Below are experts of layer 4 (counted from 0) of a mixture-of-experts language model. Rows are named router (the router's row for the expert), down (a neuron's output weights, with its number) and show model dimensions 0-255. Each number is 50 + 15 x the weight over its row's rms, rounded and kept within 0 to 99.
Before each expert's rows: a language model's description of what the expert responds to. This comes from a sample of Wikipedia text that the model never trained on.

# expert 17
Description: Opening fragments of capitalised names and words (Is-land, Port-ugal, ext-ensions), backslashes in LaTeX math, and digit 0 in tables.
router:54 32 41 53 64 67 50 57 57 39 33 64 19 49 57 81 55 48 51 47 48 63 46 71 59 43 60 63 34 38 38 54 31 52 48 29 63 73 58 61 51 54 54 39 49 38 78 36 63 45 42 25 72 38 72 45 29 41 66 39 36 57 53 41 45 73 41 48 35 55 46 37 73 59 41 67 51 41 38 35 42 51 51 29 46 54 52 49 56 55 82 85 14 54 55 44 65 23 45 44 46 56 56 30 56 51 46 23 34 80 49 40 67 46 77 59 62 34 69 52 33 44 54 41 76 44 26 58 45 01 49 54 30 70 56 48 54 43 60 48 32 50 25 57 88 63 50 40 24 44 58 63 32 65 44 60 20 63 53 29 67 42 31 47 55 42 53 49 84 48 62 53 36 60 32 18 63 35 56 38 31 64 32 58 60 62 67 60 43 61 66 51 18 50 60 88 44 35 60 60 71 73 51 38 46 72 67 58 30 50 45 53 54 95 54 41 66 39 74 39 38 58 46 55 57 39 82 46 69 36 35 17 42 58 45 21 41 54 54 31 55 45 42 49 63 39 81 40 66 44 74 45 62 30 56 33
down0:45 44 60 38 59 37 52 35 83 44 33 50 50 53 67 50 71 63 41 34 66 52 52 38 63 59 44 44 75 58 46 50 53 62 61 45 48 46 47 42 44 49 44 84 33 69 23 40 58 52 72 53 19 43 20 45 40 58 65 44 54 48 51 69 53 57 43 31 58 80 60 45 47 45 35 67 84 37 75 68 19 26 47 71 48 44 44 49 66 38 42 46 72 22 38 35 61 46 59 56 26 49 36 48 59 08 26 62 38 42 64 83 65 28 37 30 70 71 40 46 60 35 56 66 51 76 23 48 86 53 43 52 52 46 40 69 21 41 61 57 54 60 70 21 43 33 61 20 55 73 43 53 53 49 65 41 49 38 46 70 49 39 41 92 79 76 52 61 56 24 59 54 59 25 34 35 37 35 62 41 54 42 44 62 57 39 67 53 39 79 54 35 13 51 72 37 43 37 42 28 48 60 73 27 49 60 54 69 45 48 58 52 28 53 52 47 64 17 40 75 43 43 71 74 40 52 32 42 43 55 67 31 55 66 45 76 52 50 48 63 51 44 56 58 41 58 54 71 36 38 31 56 36 41 78 44
down1:51 49 51 22 46 54 48 42 50 30 59 40 56 57 56 70 47 16 50 52 38 28 57 43 36 55 73 78 37 47 48 36 59 56 63 26 37 40 30 19 51 63 49 56 67 64 38 57 40 55 49 65 42 59 49 52 45 71 39 68 37 52 59 51 25 57 54 22 67 77 48 51 70 73 76 38 55 26 46 55 73 69 47 33 44 56 80 36 47 43 72 45 54 20 56 69 60 57 37 59 48 63 56 42 72 76 44 28 53 46 67 51 58 59 52 55 52 64 44 61 64 26 76 65 73 44 59 25 37 50 70 63 57 45 38 69 22 76 15 47 26 49 33 44 44 50 48 37 35 74 63 61 56 31 42 52 73 50 68 61 45 66 48 50 62 36 36 38 64 35 54 30 68 51 42 60 40 85 63 75 73 26 51 71 22 28 56 69 55 31 51 64 33 60 35 33 48 32 75 50 19 55 56 24 44 60 54 17 61 40 34 45 37 57 72 45 47 54 57 28 31 41 34 62 45 39 65 53 38 35 55 17 46 57 30 60 57 77 17 30 53 24 53 53 41 67 41 70 65 61 73 44 44 49 83 53
down2:76 47 63 75 59 69 80 54 45 28 59 20 41 71 21 36 38 57 63 32 52 48 47 50 64 30 49 58 77 34 43 44 57 51 32 49 51 54 60 52 28 57 68 43 77 62 52 68 86 61 67 10 56 36 04 63 69 48 64 43 46 65 33 60 51 24 38 49 37 47 60 58 41 51 53 53 80 43 62 35 42 72 58 66 53 48 33 49 44 43 36 40 58 32 41 39 39 37 53 48 43 63 40 59 51 80 46 69 50 50 43 60 56 32 66 42 65 49 22 47 21 51 35 56 38 66 49 57 52 25 57 00 35 34 32 26 47 41 41 32 47 63 66 26 38 42 40 58 22 65 69 40 67 60 46 77 39 62 60 82 48 49 64 75 51 48 64 56 21 35 33 48 66 52 69 52 62 55 55 41 44 71 45 48 43 47 55 52 69 33 39 77 54 51 67 46 50 77 65 56 52 09 54 63 58 43 29 43 52 59 56 85 30 35 48 40 34 69 50 41 78 56 60 74 19 51 45 50 66 43 55 50 46 51 14 63 26 46 63 61 34 54 37 48 45 64 55 31 45 67 60 61 57 48 39 48
down3:57 63 70 39 50 36 39 52 42 76 49 38 69 51 31 38 42 49 31 52 61 58 55 38 77 38 49 42 23 53 27 50 59 51 83 63 42 78 51 68 56 53 42 78 61 71 38 45 67 45 32 55 53 38 69 60 77 71 72 58 35 32 56 36 57 54 43 40 55 36 50 61 26 56 13 58 34 80 44 37 45 45 41 58 35 53 41 60 61 28 44 53 71 66 47 52 69 64 49 59 59 41 31 47 36 33 40 33 41 57 04 69 31 42 37 46 49 47 67 78 16 61 58 50 47 47 27 61 51 43 42 32 50 28 72 51 61 66 62 32 47 70 55 33 51 51 39 32 49 45 66 48 61 33 39 69 54 76 52 30 58 70 31 59 33 45 65 62 41 65 42 57 28 53 33 40 62 54 46 71 68 56 72 64 55 60 35 61 52 54 54 25 53 56 31 41 57 24 57 37 55 42 61 50 61 29 59 58 26 49 30 55 53 47 68 60 70 57 33 80 59 73 43 80 47 49 57 52 36 54 77 16 76 37 67 52 06 44 32 36 49 41 60 52 17 73 32 41 51 36 61 91 72 58 28 66
down4:38 35 63 33 50 68 57 67 78 32 47 21 77 33 27 64 29 48 78 57 50 37 46 46 42 44 53 63 58 39 71 29 56 50 24 41 40 50 56 42 54 33 61 62 22 65 40 57 38 43 55 59 58 45 37 67 52 52 65 52 58 48 62 64 51 41 06 62 71 41 50 28 48 69 45 58 48 52 46 43 64 51 24 55 53 26 41 50 52 48 50 31 67 67 53 55 34 18 43 85 33 52 67 32 49 75 52 41 40 44 61 67 40 86 39 63 27 54 41 71 46 49 64 38 41 52 12 62 17 50 59 44 67 66 49 47 56 66 27 69 43 70 65 57 81 45 38 54 67 57 64 41 62 71 28 67 62 48 33 45 34 26 38 47 58 79 85 41 45 46 28 41 63 49 73 67 58 67 65 47 46 61 78 28 34 64 79 27 88 47 50 50 80 46 29 73 68 34 37 43 43 38 82 43 46 61 49 70 41 43 17 40 50 42 50 45 70 46 48 30 47 54 54 24 59 50 32 36 45 45 51 58 70 31 24 67 71 71 50 51 44 43 51 37 37 63 62 33 56 54 58 60 40 47 33 56
down5:59 65 47 67 41 69 50 80 27 60 57 64 26 49 38 20 60 37 54 55 41 44 68 54 28 33 35 25 49 52 51 24 56 63 36 52 53 19 57 48 56 66 76 66 61 55 44 46 13 21 55 62 42 64 91 37 81 58 51 48 24 43 40 72 41 77 68 43 37 50 53 48 53 46 56 76 56 47 57 41 30 31 38 22 40 41 58 37 56 33 48 47 63 58 48 56 55 34 53 49 36 47 65 59 24 37 60 70 14 43 43 54 39 66 89 46 61 66 74 36 54 53 26 35 47 75 33 20 20 59 47 46 44 68 58 52 48 55 70 57 43 46 38 61 48 81 36 80 64 58 77 57 57 29 62 50 62 50 67 51 59 48 27 51 59 53 44 41 64 33 70 73 37 67 46 46 45 43 40 37 35 28 71 49 67 57 58 81 56 36 61 47 11 61 27 39 48 59 59 49 44 43 23 63 45 66 43 34 34 57 39 62 26 89 54 37 61 46 30 24 56 45 66 41 47 60 55 84 57 44 49 31 74 47 37 66 32 63 61 20 44 42 56 48 47 67 50 67 61 51 45 38 36 47 53 45
down6:46 34 54 58 59 15 76 55 59 53 69 88 66 62 37 66 39 65 38 59 30 43 60 32 53 62 21 44 40 68 66 77 48 58 25 48 41 55 32 74 12 57 26 30 67 49 58 48 40 76 67 31 46 47 24 70 70 58 57 31 68 00 46 44 28 69 65 74 10 40 46 62 66 47 32 55 90 44 49 59 46 65 86 44 38 54 45 79 27 38 40 39 65 57 61 46 45 50 65 28 56 41 44 56 37 42 55 24 27 74 45 54 68 44 75 62 49 44 61 47 47 47 51 59 44 65 58 38 45 55 71 38 50 28 44 34 48 55 79 32 65 53 29 64 54 41 33 41 55 49 41 45 61 54 36 41 39 53 65 51 54 61 45 45 24 44 23 58 53 66 45 75 54 57 50 51 67 20 59 43 49 43 57 70 26 35 68 56 79 34 65 32 46 28 45 31 69 38 20 55 79 57 46 40 48 48 39 54 69 46 61 57 54 79 48 61 36 44 50 61 28 37 38 60 50 54 55 57 52 56 43 59 45 48 55 73 29 56 63 46 65 62 45 36 42 56 35 56 30 13 49 62 36 51 62 47
down7:36 50 52 58 39 66 22 77 45 51 45 59 56 24 62 67 51 44 46 25 38 62 56 57 36 54 67 62 60 67 23 61 72 60 57 54 30 43 55 48 68 23 49 72 72 48 77 55 62 47 56 51 72 64 22 53 41 47 58 33 54 64 42 16 49 60 58 37 55 39 54 53 59 40 41 43 69 69 34 67 56 50 57 32 48 62 62 52 55 43 44 81 56 31 10 53 74 40 33 71 80 43 48 21 27 43 37 40 55 45 52 65 49 70 63 34 48 60 45 45 46 65 53 52 46 71 37 46 54 56 43 81 63 40 59 48 46 63 50 63 52 36 53 50 38 57 32 56 62 44 33 38 46 56 41 44 52 00 41 53 51 41 61 31 31 65 78 35 61 50 47 58 19 40 82 57 53 63 39 46 43 56 50 40 71 50 49 52 56 28 78 43 74 31 52 43 84 39 28 51 23 56 39 33 35 28 37 21 34 65 44 56 67 54 38 40 32 54 75 68 65 36 42 57 50 47 76 45 65 63 34 25 47 38 66 44 25 63 30 27 52 18 71 55 58 76 68 55 47 48 31 31 86 63 60 15
down8:60 33 61 47 43 46 76 76 17 44 53 24 45 58 39 37 64 48 64 60 34 40 60 43 61 51 55 30 42 57 68 54 53 52 86 73 52 61 44 38 51 56 49 30 49 60 68 53 35 70 43 68 65 52 44 36 55 70 33 69 31 60 22 74 60 58 67 17 47 28 48 34 58 58 38 31 44 33 36 43 50 46 38 49 41 68 41 41 36 57 59 56 53 13 52 64 53 48 49 47 62 70 49 50 57 51 69 53 48 41 73 36 43 47 75 68 48 40 41 62 40 39 52 58 34 26 65 61 91 35 51 40 52 48 73 63 61 33 59 52 57 41 52 61 40 49 38 55 40 71 32 35 36 55 28 51 86 33 53 59 59 35 73 52 62 53 20 67 27 27 36 46 27 52 47 49 38 42 63 35 56 56 41 36 61 33 14 52 48 53 37 38 52 26 61 41 47 52 38 52 66 67 49 48 78 45 53 48 40 45 41 44 33 55 53 77 53 56 31 35 58 49 62 26 24 91 64 37 00 54 71 62 64 42 19 47 56 39 84 72 62 75 52 42 63 81 61 52 81 65 54 60 70 73 60 20
down9:62 42 54 60 57 46 64 56 42 37 57 76 26 35 44 49 64 73 00 30 58 56 57 57 76 47 62 41 90 40 36 55 24 39 57 18 46 31 68 53 45 31 42 37 24 53 49 36 53 55 59 44 25 41 55 40 54 38 42 68 69 55 51 55 59 59 48 84 69 58 31 27 43 42 50 46 82 48 32 62 37 21 57 48 38 35 71 50 63 57 71 81 56 57 62 44 65 54 48 44 59 40 66 64 31 14 69 50 14 68 62 35 52 17 36 41 38 71 67 63 69 33 64 30 71 58 22 62 58 53 40 71 32 48 35 38 50 49 77 66 54 62 07 69 51 50 57 41 60 60 45 56 52 36 63 53 44 47 63 46 36 30 53 58 47 75 77 20 37 39 69 56 46 32 41 71 40 54 67 44 46 57 63 51 77 55 30 52 64 56 57 62 28 53 53 54 67 36 28 47 37 73 47 39 57 56 56 42 31 69 70 47 67 72 66 67 58 35 65 41 24 62 79 35 66 45 45 27 41 34 37 37 36 53 54 35 43 56 38 45 52 55 59 46 72 31 58 44 28 55 59 36 55 42 51 48
down10:56 44 56 47 56 69 70 36 34 40 37 79 38 53 52 83 61 38 49 51 27 62 55 47 29 35 44 42 53 65 44 26 31 39 54 62 47 35 60 81 61 34 64 38 43 44 52 64 54 45 04 26 48 55 54 39 54 63 36 60 44 64 49 65 26 57 25 60 35 52 46 58 57 48 41 65 46 49 53 37 22 36 49 30 34 53 44 55 50 53 62 64 41 74 67 48 54 51 48 50 51 48 61 38 32 52 69 38 23 90 30 47 36 31 68 55 67 32 40 84 34 56 56 41 54 39 42 32 26 52 41 42 53 38 68 63 56 69 56 43 64 74 76 53 57 28 35 46 72 32 50 44 44 57 27 66 34 51 77 64 57 44 18 34 33 50 59 24 46 58 59 67 46 26 54 47 48 74 62 39 48 57 61 50 50 66 31 66 43 52 93 69 41 55 74 47 62 63 34 45 40 88 69 67 38 48 45 58 02 55 29 76 65 64 61 65 53 55 30 74 44 20 48 53 45 57 37 53 71 78 40 29 85 42 39 30 40 37 70 27 42 45 65 33 37 48 45 64 61 64 57 34 66 43 48 35
down11:69 53 30 46 71 47 69 59 73 25 49 54 54 51 46 62 26 14 60 31 31 39 52 39 31 54 33 64 83 57 38 58 53 62 60 37 44 61 35 45 66 65 53 49 41 47 46 58 50 42 41 64 33 50 53 58 59 39 55 67 21 55 18 51 42 84 55 67 24 52 74 44 31 65 35 37 80 63 47 49 52 43 81 34 53 50 28 59 39 61 36 19 63 63 57 42 50 27 36 49 46 57 64 65 57 61 36 55 45 49 48 47 41 75 57 38 63 57 37 62 51 50 39 42 55 30 67 59 56 40 57 59 50 54 40 58 65 59 51 54 44 49 35 82 04 57 39 54 23 46 58 38 61 57 69 74 51 41 56 58 65 34 58 35 23 54 28 60 49 51 46 33 46 78 57 53 38 77 46 83 45 26 36 49 39 86 51 38 37 25 40 42 46 48 42 74 63 50 34 56 19 54 58 43 67 56 46 52 31 78 30 40 76 15 81 64 32 62 48 45 68 59 48 30 88 45 56 40 39 50 62 79 53 46 77 56 10 47 40 08 34 51 59 47 43 34 58 72 39 49 43 43 51 61 66 56
down12:42 49 55 38 49 64 32 80 38 33 74 39 38 61 36 58 56 53 52 46 35 41 23 38 48 50 70 52 60 61 34 31 42 32 32 58 51 60 67 35 48 48 53 80 43 42 56 57 38 59 47 65 31 55 14 30 53 40 41 56 55 90 30 40 46 29 55 45 58 45 46 43 26 60 68 59 54 65 22 38 38 43 57 75 34 57 36 53 52 82 37 78 44 76 47 51 70 53 66 70 35 54 49 41 35 47 65 59 80 56 48 22 62 45 87 50 30 35 40 74 45 22 21 67 33 56 40 53 61 62 46 45 54 38 60 55 45 42 45 43 51 72 62 89 53 29 78 48 34 72 50 65 86 55 57 64 46 41 53 59 23 51 44 36 69 79 86 57 45 61 30 39 66 68 39 49 23 55 25 69 40 74 47 37 40 71 19 32 65 34 36 55 55 32 24 46 52 72 61 46 61 30 46 64 66 25 52 41 66 56 59 54 27 49 33 36 53 56 49 20 26 53 69 34 53 48 55 39 67 61 33 39 62 41 72 28 68 51 50 34 48 60 59 60 68 38 46 71 45 55 42 57 58 35 59 61